Weights of a small mixture-of-experts language model, trained from scratch on English Wikipedia.
Experts: a sigmoid router, a shared expert of 192 neurons.
Below are experts of layer 4 (counted from 0) of a mixture-of-experts language model. Rows are named router (the router's row for the expert), gate (a neuron's input weights, with its number), up (a neuron's input weights, with its number), down (a neuron's output weights, with its number) and show model dimensions 128-255. Each number is 50 + 10 x the weight over its row's rms, rounded and kept within 0 to 99.
After each expert's rows: a language model's description of what the expert responds to; "mostly gets" lists some tokens that are sent to it at least half of the time. This comes from a sample of Wikipedia text that the model never trained on.

# expert 23
router:46 44 54 50 59 55 66 40 73 47 41 71 50 59 54 39 30 45 57 62 54 73 35 58 39 56 69 49 48 57 52 41 54 55 51 36 63 43 36 44 36 44 61 67 50 50 27 76 51 67 57 54 68 37 36 66 42 39 41 50 60 62 55 54 54 41 65 45 53 47 68 57 54 46 58 52 51 37 49 53 68 47 32 55 53 65 58 36 44 71 46 47 46 38 63 60 60 48 54 32 44 34 50 44 49 55 39 49 67 46 45 53 31 48 25 38 43 26 46 40 50 53 48 59 45 44 42 38
gate0:45 41 49 48 56 39 37 69 47 44 59 71 53 63 51 61 50 56 50 65 47 54 51 53 52 46 49 51 58 45 57 57 29 52 48 55 53 42 48 39 42 46 36 51 51 51 42 44 58 53 41 67 54 34 63 58 45 53 51 37 52 36 50 36 32 37 60 54 41 30 51 49 45 59 53 39 25 40 52 52 56 57 41 37 67 49 36 38 43 41 47 60 55 51 53 59 52 27 49 55 24 62 59 66 43 37 52 54 49 38 53 41 47 52 48 55 41 41 47 60 37 49 43 50 55 29 42 50
up0:55 48 55 60 48 60 55 57 53 57 53 47 43 33 61 65 41 48 67 64 31 62 56 46 44 39 54 43 72 63 43 57 55 36 47 44 57 56 63 53 51 59 52 54 33 40 61 31 38 41 60 42 49 67 48 58 44 40 43 45 39 43 53 75 41 59 64 48 57 56 51 36 46 52 48 38 70 70 64 40 37 50 51 57 42 47 48 62 60 46 48 63 48 64 29 53 52 44 53 69 42 48 43 60 62 40 47 45 52 72 58 33 55 52 35 62 42 35 74 59 64 42 31 65 58 42 59 47
down0:56 41 30 48 69 45 44 64 38 57 53 69 46 55 57 41 56 53 36 47 38 38 42 42 76 58 66 59 26 50 35 53 45 46 48 45 62 42 42 52 50 33 50 55 51 55 43 38 49 50 42 63 49 36 58 60 53 56 56 52 50 59 48 49 36 37 54 55 43 48 65 59 40 36 51 52 42 50 47 65 64 28 69 42 59 49 53 44 47 42 41 66 56 35 59 46 46 25 46 49 37 55 39 48 42 54 62 41 47 41 57 54 40 49 60 53 71 64 53 49 39 54 58 43 59 38 42 41
It responds to: Common nouns for people, groups and institutions after the, a or his, such as people, government, women, son, Minister, school.
mostly gets: " people", " government", " women", " men", " children", " Minister"

# expert 45
router:49 51 42 48 32 59 43 58 47 43 52 49 64 50 57 67 44 40 46 54 40 53 48 56 50 40 56 54 67 35 42 42 52 59 35 39 52 51 46 55 44 38 49 42 47 50 63 60 56 39 45 33 50 12 60 50 54 64 62 58 55 46 39 56 53 53 61 46 51 38 59 62 49 57 58 47 40 44 72 50 53 47 49 56 63 65 53 47 65 54 32 63 76 56 55 45 45 59 46 53 61 54 44 37 57 44 56 41 34 54 40 47 45 47 23 40 45 60 46 54 56 62 56 58 54 50 37 48
gate0:46 53 52 55 27 56 48 65 41 34 50 57 49 56 29 54 56 29 52 57 47 51 48 48 50 54 48 57 40 34 34 39 63 78 49 33 59 58 64 50 54 40 26 34 53 44 49 50 49 37 51 36 55 34 66 57 45 41 54 35 53 52 56 48 36 54 43 49 40 49 41 45 42 66 50 54 52 49 52 65 57 49 46 48 57 48 45 54 39 46 61 44 59 64 43 28 40 46 36 62 66 49 43 56 64 40 58 46 44 51 52 51 48 46 32 51 24 62 47 61 53 74 44 64 63 46 48 81
up0:41 38 51 40 63 54 59 41 59 73 48 45 54 42 70 44 44 58 47 52 60 57 47 51 66 44 50 44 55 53 64 58 46 38 50 62 52 58 47 62 51 48 53 63 40 64 36 50 52 41 42 53 47 68 34 39 49 51 44 72 39 61 54 50 74 47 53 56 57 57 67 39 59 51 48 47 49 60 49 45 49 55 56 55 33 37 52 50 59 54 42 47 38 44 40 62 47 56 55 40 38 49 49 53 50 65 45 55 55 42 46 51 39 63 66 49 82 46 49 36 63 35 59 21 29 46 49 31
down0:34 61 32 41 41 74 53 56 44 72 65 37 57 46 52 58 58 62 59 53 50 42 53 52 61 55 57 57 42 45 61 73 64 50 37 45 60 50 36 63 48 43 68 54 52 58 72 47 70 30 42 45 35 46 41 30 56 48 40 60 52 42 27 57 53 41 60 41 40 45 51 51 39 45 47 33 50 51 49 56 53 45 48 58 52 33 44 33 41 55 44 44 44 36 52 53 39 57 65 46 48 56 44 37 66 47 58 46 66 51 46 49 52 45 51 54 58 52 61 39 60 54 48 55 51 58 37 45
It responds to: Sports and awards vocabulary such as won, Cup, game, season, Year in Player of the Year, and match scores like 1–1.
mostly gets: " won", " Cup", " Championship", " Best", " football", " game"

# expert 51
router:66 38 51 52 65 51 40 38 41 46 58 59 36 38 36 46 37 58 68 32 70 66 53 41 55 64 36 55 50 45 38 57 61 47 50 66 20 50 47 46 54 60 56 35 37 39 47 41 46 41 47 59 52 54 42 50 51 49 64 43 49 55 37 51 43 40 55 64 71 50 52 81 44 54 60 39 42 53 43 30 62 37 57 51 55 51 44 52 49 61 50 57 52 39 51 34 47 51 41 62 61 44 37 59 53 69 48 45 51 44 39 52 59 56 43 58 25 64 25 42 40 44 62 46 53 50 35 28
gate0:40 55 38 44 44 50 60 43 57 26 36 48 44 45 50 42 58 52 56 37 63 47 44 41 52 62 36 47 48 55 57 45 68 63 45 49 31 47 62 58 40 41 47 37 34 68 55 58 52 56 50 56 59 42 60 52 58 49 49 61 68 44 43 45 42 50 54 63 48 48 64 72 43 65 56 50 33 69 45 25 62 53 41 47 59 50 46 60 52 53 63 41 62 52 57 48 38 62 43 35 59 49 45 64 50 66 44 58 46 48 53 57 48 43 35 45 39 52 39 37 64 65 31 49 70 62 37 52
up0:66 46 56 51 49 47 47 60 46 64 41 50 70 61 61 53 33 27 42 57 44 44 53 57 50 57 67 47 50 56 42 51 38 58 58 46 65 55 40 48 53 62 51 56 60 42 48 45 52 43 50 38 57 48 39 54 41 42 32 49 44 64 56 54 45 60 45 56 60 47 36 26 63 26 39 49 54 44 54 65 36 56 56 61 48 47 52 49 44 51 41 46 49 50 45 40 61 38 64 62 45 53 69 32 41 30 42 35 67 40 49 47 45 55 74 58 69 45 60 64 40 36 66 58 31 51 55 45
down0:38 79 62 60 40 39 41 50 51 42 36 62 53 46 58 40 37 48 53 48 44 62 52 61 47 57 43 70 60 45 34 46 49 54 56 53 53 37 58 51 55 52 59 46 58 53 50 51 75 62 63 62 55 44 56 46 47 69 51 58 63 55 50 63 40 42 50 53 56 45 57 44 59 51 38 52 40 60 36 58 57 50 51 48 74 39 53 46 56 55 68 40 59 54 55 55 51 43 76 45 53 54 41 52 41 37 69 57 58 49 61 43 57 54 42 68 53 50 44 50 37 57 51 48 52 62 40 30
It responds to: Mid-word syllables inside French, Spanish, Italian and other foreign names and taxon names, e.g. Gré-go-ire, La-vel-le, tri-gon-ella.
mostly gets: "ena", "da", "va", "nes", "de", "ne"

# expert 26
router:56 51 39 56 49 50 61 48 56 54 43 41 50 39 35 50 46 44 62 53 61 61 55 49 50 63 57 71 52 56 54 61 52 59 38 46 43 36 51 44 38 51 41 61 42 47 56 50 43 60 48 52 74 52 39 47 51 57 37 61 48 63 54 38 56 45 70 52 64 37 48 66 45 48 56 58 45 43 64 23 60 34 49 41 55 59 59 46 34 53 55 48 66 47 40 53 33 66 51 47 38 60 42 59 42 47 49 54 45 34 48 35 40 59 14 38 53 48 42 33 57 39 51 67 37 28 38 31
gate0:64 35 43 44 52 53 63 60 43 38 31 60 56 53 59 61 56 61 64 48 42 48 49 48 50 50 65 52 66 28 58 54 52 35 47 48 47 63 46 47 64 39 25 64 49 67 57 45 56 20 38 48 39 62 41 44 40 67 37 52 71 57 78 46 57 42 48 50 42 52 79 58 39 50 65 51 39 42 48 38 35 44 52 50 55 43 67 58 47 55 54 51 34 61 30 57 32 50 40 44 52 59 33 64 58 57 52 39 50 47 40 55 42 46 35 37 59 44 57 54 69 49 57 60 36 60 65 45
up0:37 53 52 51 44 48 43 41 44 58 67 31 45 54 52 48 40 35 50 54 53 49 45 59 39 51 48 53 16 51 43 44 56 46 44 52 48 38 48 60 50 49 69 51 54 43 35 52 52 39 59 64 54 42 62 38 79 34 48 47 39 58 30 51 52 56 57 52 64 63 30 39 56 56 48 34 63 60 58 61 59 67 45 51 48 59 42 46 54 46 50 37 50 35 65 44 50 46 51 50 57 43 65 51 58 51 42 67 50 58 55 51 47 56 67 51 41 68 44 68 37 57 46 41 61 47 37 76
down0:41 33 60 65 43 47 58 78 35 51 46 54 44 50 50 65 33 47 47 39 48 58 37 46 44 50 42 35 44 33 51 60 51 42 41 39 60 41 43 40 53 55 58 50 67 24 61 56 54 56 52 50 56 44 46 52 41 40 45 26 75 53 42 40 42 39 53 55 53 42 61 67 66 44 53 37 51 55 58 51 34 68 45 53 50 16 59 34 58 44 61 58 48 60 42 46 52 45 38 48 37 56 57 51 50 44 50 58 51 55 41 27 60 54 55 50 51 49 58 51 42 61 50 68 45 48 54 55
It responds to: Whole content words naming cultural or social topics, e.g. music, rock, punk, education, military, religious, often following a, was or the.
mostly gets: " music", " rock", " education", " language", " black", " military"

# expert 43
router:60 43 41 57 68 52 45 31 54 46 42 47 63 52 41 59 54 45 70 50 70 77 47 44 60 56 43 38 39 31 50 40 61 45 46 58 59 72 45 42 35 64 50 39 39 63 40 45 64 47 53 48 44 48 51 66 36 45 49 22 48 50 53 46 45 52 45 33 47 43 54 44 40 47 64 40 45 55 54 46 61 56 60 42 46 49 44 57 43 63 69 55 47 51 51 38 45 47 59 70 63 63 53 61 58 59 43 41 53 34 47 51 41 71 33 45 47 48 55 51 64 57 57 44 39 44 49 46
gate0:41 46 54 60 48 57 54 35 51 49 63 53 59 52 43 25 42 58 65 60 55 49 53 51 46 70 51 57 69 43 38 51 49 48 55 65 43 52 70 29 45 40 48 43 64 52 47 54 52 61 34 39 54 54 48 63 48 37 63 25 33 58 59 56 58 68 61 43 50 56 34 38 71 78 56 57 50 52 32 53 35 42 76 55 30 50 53 56 51 56 49 51 53 65 48 57 54 41 53 37 42 52 63 73 47 50 42 58 38 38 50 61 40 50 44 59 56 48 83 53 41 54 49 36 51 59 43 52
up0:53 48 50 42 51 36 57 74 58 55 40 51 47 48 61 65 50 49 34 32 46 61 48 45 47 43 46 51 30 64 58 47 57 43 48 50 59 52 25 68 52 62 70 45 41 36 47 54 58 43 52 70 52 48 62 39 38 53 48 61 56 46 52 50 56 31 48 55 61 44 58 65 44 41 60 57 57 45 65 46 44 57 38 35 58 47 46 40 54 47 41 35 48 47 49 32 53 49 50 63 60 53 32 38 66 53 57 42 50 48 43 44 63 37 61 43 55 33 35 48 50 55 41 65 46 51 43 38
down0:56 68 60 41 54 60 49 63 47 45 27 48 39 61 36 59 48 54 38 64 64 49 42 47 51 49 50 47 61 59 54 38 56 49 33 58 63 45 59 56 30 40 47 57 46 34 50 58 61 43 64 49 65 56 49 44 68 58 58 47 42 41 45 44 55 60 44 56 52 60 49 50 46 55 66 48 48 56 62 56 48 55 38 44 41 37 44 51 44 64 51 59 44 56 30 58 52 48 59 49 73 48 53 42 55 54 36 56 51 53 38 44 60 61 51 58 41 41 65 62 52 47 62 38 62 60 56 51
It responds to: Given names, surnames, initials and birth-death years in biographies and lists of people, e.g. William, Dearden, (18, –19.
mostly gets: " (18", " 1804", " 1810", " William", " Francis", "19"

# expert 57
router:42 43 40 52 57 58 61 62 38 58 58 50 48 50 51 68 45 54 63 54 51 45 42 56 53 58 53 55 37 23 46 50 67 65 55 47 44 40 42 39 45 30 28 42 54 30 44 51 63 41 57 61 50 24 61 40 51 29 30 56 51 36 46 53 35 48 70 32 54 42 67 52 34 51 50 38 51 38 44 56 50 65 57 48 56 37 51 38 56 49 42 53 68 65 49 42 42 69 42 67 58 55 31 51 56 53 44 50 54 42 40 54 63 35 39 51 45 52 39 66 44 49 59 53 58 34 31 54
gate0:34 42 50 43 34 61 61 38 54 51 56 69 40 49 41 55 49 75 81 62 51 65 47 44 57 51 63 58 53 34 56 46 62 66 52 70 35 52 55 48 54 29 50 53 46 63 62 50 64 48 42 71 39 29 47 40 47 53 56 30 65 58 50 57 58 46 58 37 53 42 54 55 61 44 49 56 46 61 54 62 43 52 64 46 56 48 48 52 46 43 51 60 29 47 39 51 36 64 47 66 54 57 45 85 52 46 67 53 65 27 35 39 47 66 57 46 34 48 42 46 51 42 40 60 49 46 42 63
up0:37 33 62 43 42 56 57 53 56 60 59 52 37 47 32 58 48 72 78 59 57 52 46 49 64 53 57 55 56 39 57 65 69 58 42 67 43 60 44 59 50 32 38 58 36 52 56 41 57 58 57 68 50 25 43 32 53 44 45 49 54 56 49 50 68 41 55 45 45 42 58 51 55 38 53 54 63 59 59 61 55 52 74 50 67 50 51 48 44 40 48 63 38 42 38 62 35 61 58 68 45 53 34 87 46 54 64 43 60 28 26 46 50 65 53 51 31 41 42 45 64 49 43 52 39 42 37 63
down0:42 34 56 56 58 51 52 43 43 23 58 55 53 34 49 44 45 38 51 69 56 41 58 59 63 58 49 55 39 64 61 46 36 57 61 65 50 33 58 38 56 59 35 56 59 39 54 63 43 63 44 47 50 51 45 45 47 44 54 57 47 65 40 59 50 46 58 67 58 59 55 44 66 50 42 57 47 34 53 58 45 41 47 56 59 49 52 51 60 50 42 47 61 46 18 55 37 44 56 53 37 44 63 55 57 43 64 20 62 42 66 40 63 42 48 38 69 36 51 35 51 39 46 46 51 35 47 70
It responds to: Prepositions and verbs in career or season narratives, such as in, during, on June, attended, announced, after he or was.
mostly gets: " During", " during", " announced", " June", "After", "During"

# expert 46
router:52 60 54 50 46 66 40 48 58 51 48 50 53 60 62 47 48 51 52 47 50 46 49 37 55 45 55 50 40 42 46 43 73 62 64 37 39 43 46 52 60 45 51 50 50 60 52 55 60 53 51 49 35 49 80 47 51 58 55 58 56 59 51 62 52 54 63 48 38 49 69 54 42 42 43 39 43 60 57 54 52 53 59 60 50 72 43 44 54 68 50 61 56 51 50 55 55 57 48 44 59 48 50 42 55 51 50 49 51 49 31 45 34 31 49 51 36 43 30 50 45 60 37 66 37 49 49 51
gate0:62 49 66 33 53 51 42 68 49 62 42 46 46 37 61 41 52 57 39 43 48 42 49 55 60 48 48 50 53 41 55 26 61 33 34 69 47 47 34 60 61 35 49 65 40 46 60 52 45 41 62 48 69 45 48 43 47 28 47 52 77 57 57 56 46 42 64 27 50 48 53 41 41 61 52 53 48 54 49 54 45 69 60 50 39 55 26 67 49 65 54 58 71 33 40 60 46 50 38 53 57 44 37 61 58 48 28 49 52 48 40 61 49 54 53 54 59 70 56 46 54 34 60 45 48 34 53 48
up0:39 42 51 59 62 48 38 47 47 46 54 50 65 76 53 33 54 55 45 53 51 43 55 53 54 38 62 52 46 49 43 60 53 42 58 29 45 52 51 49 61 67 29 32 47 60 55 52 46 46 32 33 43 32 51 59 44 58 46 57 45 45 53 52 58 46 55 52 36 71 62 62 62 53 45 47 49 67 65 45 51 29 39 58 42 40 35 36 49 45 52 48 40 61 58 51 51 54 45 21 39 59 62 50 48 61 49 64 33 45 63 49 49 50 57 40 39 51 54 55 56 46 50 65 56 44 35 54
down0:53 36 57 50 58 59 47 60 49 69 46 41 38 45 35 50 59 24 62 38 27 54 38 45 55 66 54 59 52 58 58 42 68 42 47 56 62 41 67 70 58 41 55 42 41 43 62 54 45 42 45 28 49 43 44 55 44 48 35 48 46 46 55 58 27 30 64 36 51 51 41 59 58 60 62 39 64 43 42 52 46 49 53 71 41 65 37 62 62 55 57 58 40 32 43 33 47 56 34 60 54 49 49 63 49 39 42 52 57 61 59 43 78 49 48 64 55 50 41 48 49 48 67 52 47 33 41 54
It responds to: Final words or suffixes of multiword proper names, teams and institutions, e.g. United States, Flyers, Cup, Party, Records, Molar mass.
mostly gets: " Records", " Carolina", " Wales", " Affairs", "ology", " States"

# expert 58
router:48 32 47 53 47 56 61 63 55 54 62 52 55 54 54 51 41 47 51 49 75 48 38 76 46 54 33 50 67 68 59 62 62 54 37 64 48 41 46 51 52 61 48 52 48 44 47 52 35 51 58 37 25 53 39 43 50 41 42 59 53 55 54 43 60 54 49 30 47 46 62 51 37 63 38 66 51 51 54 53 40 50 41 57 45 38 49 58 65 60 30 37 50 56 48 44 46 57 58 54 53 52 34 60 45 73 50 58 45 60 44 38 50 42 58 40 47 43 34 63 58 39 51 62 55 48 47 66
gate0:59 39 61 23 58 57 33 50 46 54 49 39 65 65 54 45 33 55 45 50 44 66 48 49 50 41 25 61 80 45 58 39 43 44 37 46 55 36 43 51 55 58 49 65 77 56 35 54 48 51 43 49 46 45 45 54 41 46 47 61 55 58 36 40 44 46 44 34 53 50 36 57 66 76 38 52 46 51 52 50 42 49 50 52 35 44 41 47 53 55 36 55 69 67 43 45 40 64 50 58 39 59 44 49 35 53 65 41 40 65 56 40 48 35 47 58 61 47 53 62 51 46 56 41 72 56 49 49
up0:64 45 67 33 46 56 33 56 59 50 63 47 59 47 44 41 39 54 50 48 47 62 39 57 50 33 42 64 77 48 60 53 64 41 37 43 59 42 52 56 55 58 58 61 68 57 38 73 38 48 51 48 31 50 52 60 40 56 44 52 47 52 50 52 51 43 51 38 52 47 45 54 56 64 35 49 44 45 67 56 43 41 46 42 31 51 26 52 44 48 39 57 48 54 49 58 52 59 59 48 44 51 44 43 49 54 74 62 51 62 61 38 33 41 43 61 75 59 44 40 46 45 58 53 59 53 55 48
down0:52 44 47 28 51 47 52 50 59 30 54 69 56 64 44 36 49 59 59 44 42 45 49 46 72 53 59 69 41 51 61 61 35 44 52 51 48 44 51 58 40 34 38 48 36 64 49 38 34 51 54 51 49 46 43 59 55 55 53 50 45 41 54 63 86 61 48 49 59 49 35 53 53 56 39 57 56 50 69 48 56 47 56 33 34 53 47 41 44 65 41 58 50 93 75 44 62 37 59 56 53 43 44 37 47 53 56 44 58 53 54 56 54 54 50 42 64 50 65 40 52 42 47 47 48 54 54 47
It responds to: Middle syllables of foreign, often Spanish, Italian or French, names and rare words, plus Thai bytes, e.g. Djamel, Pago, Bolivarian, Cavalheiro.
mostly gets: " Juan", "ucci", "ó", " Val", "&", "én"

# expert 18
router:35 59 44 64 40 57 44 66 50 40 53 49 48 63 52 56 40 50 51 41 50 47 36 56 35 58 63 40 39 44 65 40 38 63 46 41 54 53 33 41 47 53 42 40 38 48 40 45 38 38 58 34 32 25 52 41 61 42 64 56 46 55 41 56 43 48 77 36 46 52 68 49 33 46 52 53 43 45 55 48 50 54 48 61 59 43 48 55 53 67 22 62 67 48 59 59 46 65 30 66 54 43 41 34 43 44 44 35 42 38 38 46 40 37 28 44 38 43 35 66 47 61 45 51 54 42 38 60
gate0:31 51 43 43 34 37 31 67 52 44 54 32 66 66 51 48 19 48 54 57 59 58 43 58 56 49 53 46 49 64 47 45 43 52 52 59 55 46 60 49 47 42 43 53 49 51 58 47 45 33 53 44 47 15 55 54 34 40 59 56 45 58 31 57 48 52 77 48 31 60 48 42 37 60 38 44 45 44 57 57 59 51 41 55 44 62 43 50 45 54 43 61 64 44 57 58 52 70 26 67 63 61 55 60 44 48 54 41 47 26 31 44 52 33 46 48 43 50 31 66 47 54 64 33 45 42 41 67
up0:28 60 49 46 40 51 33 70 39 44 43 44 48 61 50 47 51 53 53 65 52 50 39 48 62 61 54 38 41 39 52 51 49 50 46 46 59 48 52 57 58 62 46 37 74 54 36 44 45 57 34 47 57 47 44 31 52 51 60 60 62 56 38 51 39 43 53 66 54 65 48 39 54 57 38 57 74 51 57 50 44 36 54 61 21 53 36 36 53 60 24 55 68 56 50 58 38 56 40 41 66 52 55 46 50 36 72 41 50 35 53 45 57 46 49 40 51 60 27 36 37 64 55 38 61 42 36 58
down0:76 46 71 40 62 49 40 46 48 67 38 63 38 43 47 47 65 56 55 46 67 59 61 48 46 61 63 41 53 51 68 50 44 66 48 41 56 65 54 65 49 75 54 46 42 48 49 48 25 48 50 58 48 47 70 50 41 44 57 54 51 38 58 36 53 47 49 49 49 49 44 47 51 51 64 40 54 35 36 40 56 49 48 50 47 54 66 53 47 39 66 41 63 45 39 44 53 42 76 61 40 37 57 67 42 49 64 59 46 70 56 57 34 46 45 53 58 46 65 79 60 48 42 44 54 54 43 65
It responds to: Sports vocabulary in athlete and team articles and results tables, such as Cup, League, Championship, season, TKO.
mostly gets: " Cup", " Team", " Championship", " League", " Championships", " football"

# expert 15
router:66 31 53 46 62 65 55 71 36 49 57 42 57 50 56 46 45 48 69 48 57 64 56 47 54 52 44 71 71 52 55 60 58 42 57 57 56 52 48 65 49 42 41 39 28 46 78 63 42 46 35 48 28 43 77 56 37 59 46 53 50 38 47 47 57 62 60 38 59 48 56 91 44 66 39 56 51 54 59 40 63 45 50 46 50 73 65 51 45 58 50 61 55 62 36 61 49 52 53 49 46 67 33 42 45 59 61 59 42 51 46 52 39 48 56 50 58 51 53 61 57 53 39 61 50 38 47 48
gate0:53 35 39 42 64 54 50 35 41 29 55 51 52 38 51 36 50 59 55 42 78 51 40 62 54 54 38 58 47 67 45 52 33 63 33 37 52 51 46 57 69 50 43 47 45 45 67 50 63 34 49 44 59 49 57 61 53 49 38 54 52 60 46 39 56 43 34 38 56 38 55 40 64 53 40 59 37 44 50 55 46 57 35 52 50 61 38 58 49 37 41 47 54 57 44 52 51 55 56 47 37 59 38 47 64 32 44 36 60 58 39 62 60 39 44 41 41 45 72 45 49 53 27 53 46 59 33 61
up0:65 60 52 46 59 53 56 64 43 34 59 41 52 44 54 38 54 49 58 47 64 57 54 61 55 33 45 77 56 49 52 66 68 59 45 53 53 52 53 51 54 43 43 51 40 49 59 48 53 28 51 58 57 66 46 54 53 68 42 58 44 76 51 46 60 47 49 29 63 62 49 52 58 45 59 54 59 46 45 34 61 38 44 42 56 58 36 56 42 57 34 55 54 48 27 61 41 49 53 36 44 62 44 44 66 42 50 40 40 55 40 48 51 40 53 47 36 51 52 49 61 57 45 47 41 47 51 48
down0:48 50 65 62 49 60 51 48 61 64 56 53 63 48 44 39 56 73 44 43 54 34 37 66 69 44 27 68 57 46 45 51 49 56 40 33 65 40 51 53 43 38 55 41 47 46 47 46 55 43 47 36 52 74 21 53 68 59 61 36 39 50 65 58 51 51 46 61 46 67 59 41 63 58 50 65 57 44 51 55 63 38 48 53 65 67 59 55 60 56 36 53 47 51 64 51 30 54 45 55 33 36 57 63 54 41 71 41 45 53 64 62 71 53 46 50 50 65 61 36 44 49 72 49 35 68 46 53
It responds to: Nouns for films, albums, songs and episodes, plus articles before them, in music and media articles, e.g. film, album, vocals.
mostly gets: " film", "a", " album", " song", " episode", " episodes"

# expert 30
router:39 52 58 49 33 49 46 59 44 48 44 76 50 52 38 18 50 62 36 45 51 39 41 33 52 51 47 57 63 53 60 69 48 33 45 31 49 38 51 47 63 40 42 47 55 45 55 57 41 53 49 49 59 55 42 62 40 60 50 52 73 49 32 58 55 38 63 46 42 57 63 47 58 52 33 38 50 46 41 43 56 49 50 38 62 62 56 37 40 32 63 63 44 56 48 56 45 53 57 35 57 53 57 37 52 51 48 67 65 66 50 50 36 54 54 69 47 46 51 48 41 46 52 48 60 38 50 44
gate0:44 43 66 57 50 53 49 65 45 51 51 62 71 47 35 43 66 32 36 66 60 44 61 41 57 52 43 68 45 56 39 55 47 30 52 38 52 49 37 56 46 62 44 54 57 24 54 50 39 53 56 61 63 27 55 62 47 47 36 49 54 45 35 56 39 41 47 39 50 57 52 70 52 44 31 46 59 40 33 42 34 60 55 34 69 56 65 58 48 30 77 45 37 45 63 52 51 45 48 46 60 70 43 41 48 49 46 59 73 49 54 34 58 45 49 57 35 51 52 49 45 52 46 52 49 45 47 36
up0:46 44 70 55 47 43 41 63 39 49 53 63 69 55 38 45 61 38 35 67 53 42 59 40 57 54 37 62 47 54 53 57 49 36 45 39 51 49 31 66 54 56 36 49 51 33 47 50 34 50 51 63 62 40 52 60 53 45 32 58 54 49 41 54 40 35 42 37 48 55 51 61 58 50 37 30 61 51 35 49 54 58 48 31 65 64 64 52 46 33 74 48 48 55 62 52 56 46 43 49 50 76 41 44 52 61 54 66 69 49 51 33 72 45 44 55 41 50 57 50 46 54 46 49 43 44 42 47
down0:49 64 65 47 43 50 40 63 34 69 48 55 59 57 59 38 24 58 45 66 18 43 50 50 49 52 41 54 47 39 52 53 57 42 47 70 51 62 63 51 55 46 55 52 47 42 43 38 48 44 46 43 63 59 54 54 62 44 52 24 42 39 39 55 42 33 48 44 42 44 43 43 56 56 54 34 33 48 46 55 62 46 53 32 48 52 44 46 34 57 38 47 37 41 54 53 61 57 54 42 48 59 49 60 44 44 66 63 50 66 77 64 59 49 64 41 54 57 49 45 49 40 46 58 39 62 52 60
It responds to: Verbs is, was, are, be and adverbs not, also, still in expository sentences, strongest for not after are or does.
mostly gets: " not", " is", " also", " are", " can", " well"

# expert 12
router:51 64 43 39 63 55 64 45 57 50 38 46 42 53 61 56 47 67 76 42 58 63 58 51 47 43 45 49 41 51 68 59 40 52 58 43 52 55 48 49 50 37 53 53 34 46 53 60 42 46 53 50 46 52 54 51 38 58 48 66 67 43 34 49 56 38 43 53 40 38 63 31 54 56 35 26 50 55 55 54 45 61 51 48 53 49 47 28 59 35 35 56 54 40 43 55 38 73 65 39 39 55 50 45 54 44 46 48 45 46 57 62 63 39 63 74 45 53 45 64 38 46 53 47 46 54 44 51
gate0:43 52 34 44 65 48 59 53 59 45 46 48 55 50 29 50 43 37 57 46 50 54 49 57 64 32 51 46 45 53 41 67 34 55 55 49 43 40 38 59 30 42 84 40 47 34 43 39 46 49 49 51 52 50 49 55 44 33 48 60 52 44 44 28 52 43 51 59 32 36 67 43 19 51 38 44 44 68 44 49 42 47 57 55 49 47 37 35 41 37 63 60 56 52 52 53 55 65 30 48 28 50 53 53 51 57 29 42 53 54 54 64 71 45 54 48 61 67 32 61 55 51 43 47 66 46 51 71
up0:56 47 40 43 54 68 60 36 43 52 50 54 42 38 46 53 48 40 45 70 44 52 47 38 46 56 62 49 43 50 33 39 58 43 43 44 42 36 50 43 62 23 56 50 67 45 49 54 54 59 52 59 72 52 67 44 48 62 48 43 47 45 55 60 46 44 40 51 49 63 33 55 53 48 34 41 44 48 25 50 54 47 55 60 64 54 51 43 66 64 55 24 43 25 60 48 34 54 52 45 49 46 41 52 50 53 70 56 67 40 65 38 46 48 55 61 53 54 64 49 46 54 59 43 30 29 33 37
down0:61 56 48 52 55 66 41 54 66 56 37 47 32 52 51 70 47 58 45 34 47 47 61 65 67 47 56 40 44 56 60 40 58 46 65 51 54 34 36 35 48 39 27 42 56 43 61 50 49 62 37 59 56 47 59 52 50 55 58 38 51 51 53 38 47 44 49 53 59 49 58 63 53 39 42 54 45 63 48 38 48 49 43 29 50 45 53 61 50 40 50 38 65 52 49 58 72 60 39 55 44 47 60 31 33 54 37 59 57 45 51 55 47 52 31 42 45 38 59 41 33 62 52 68 51 49 45 49
It responds to: Auxiliaries have, has, had, been and since in perfect tenses, plus first parts of place names after in or of, such as New, Port.
mostly gets: " had", " has", " have", " New", " due", " having"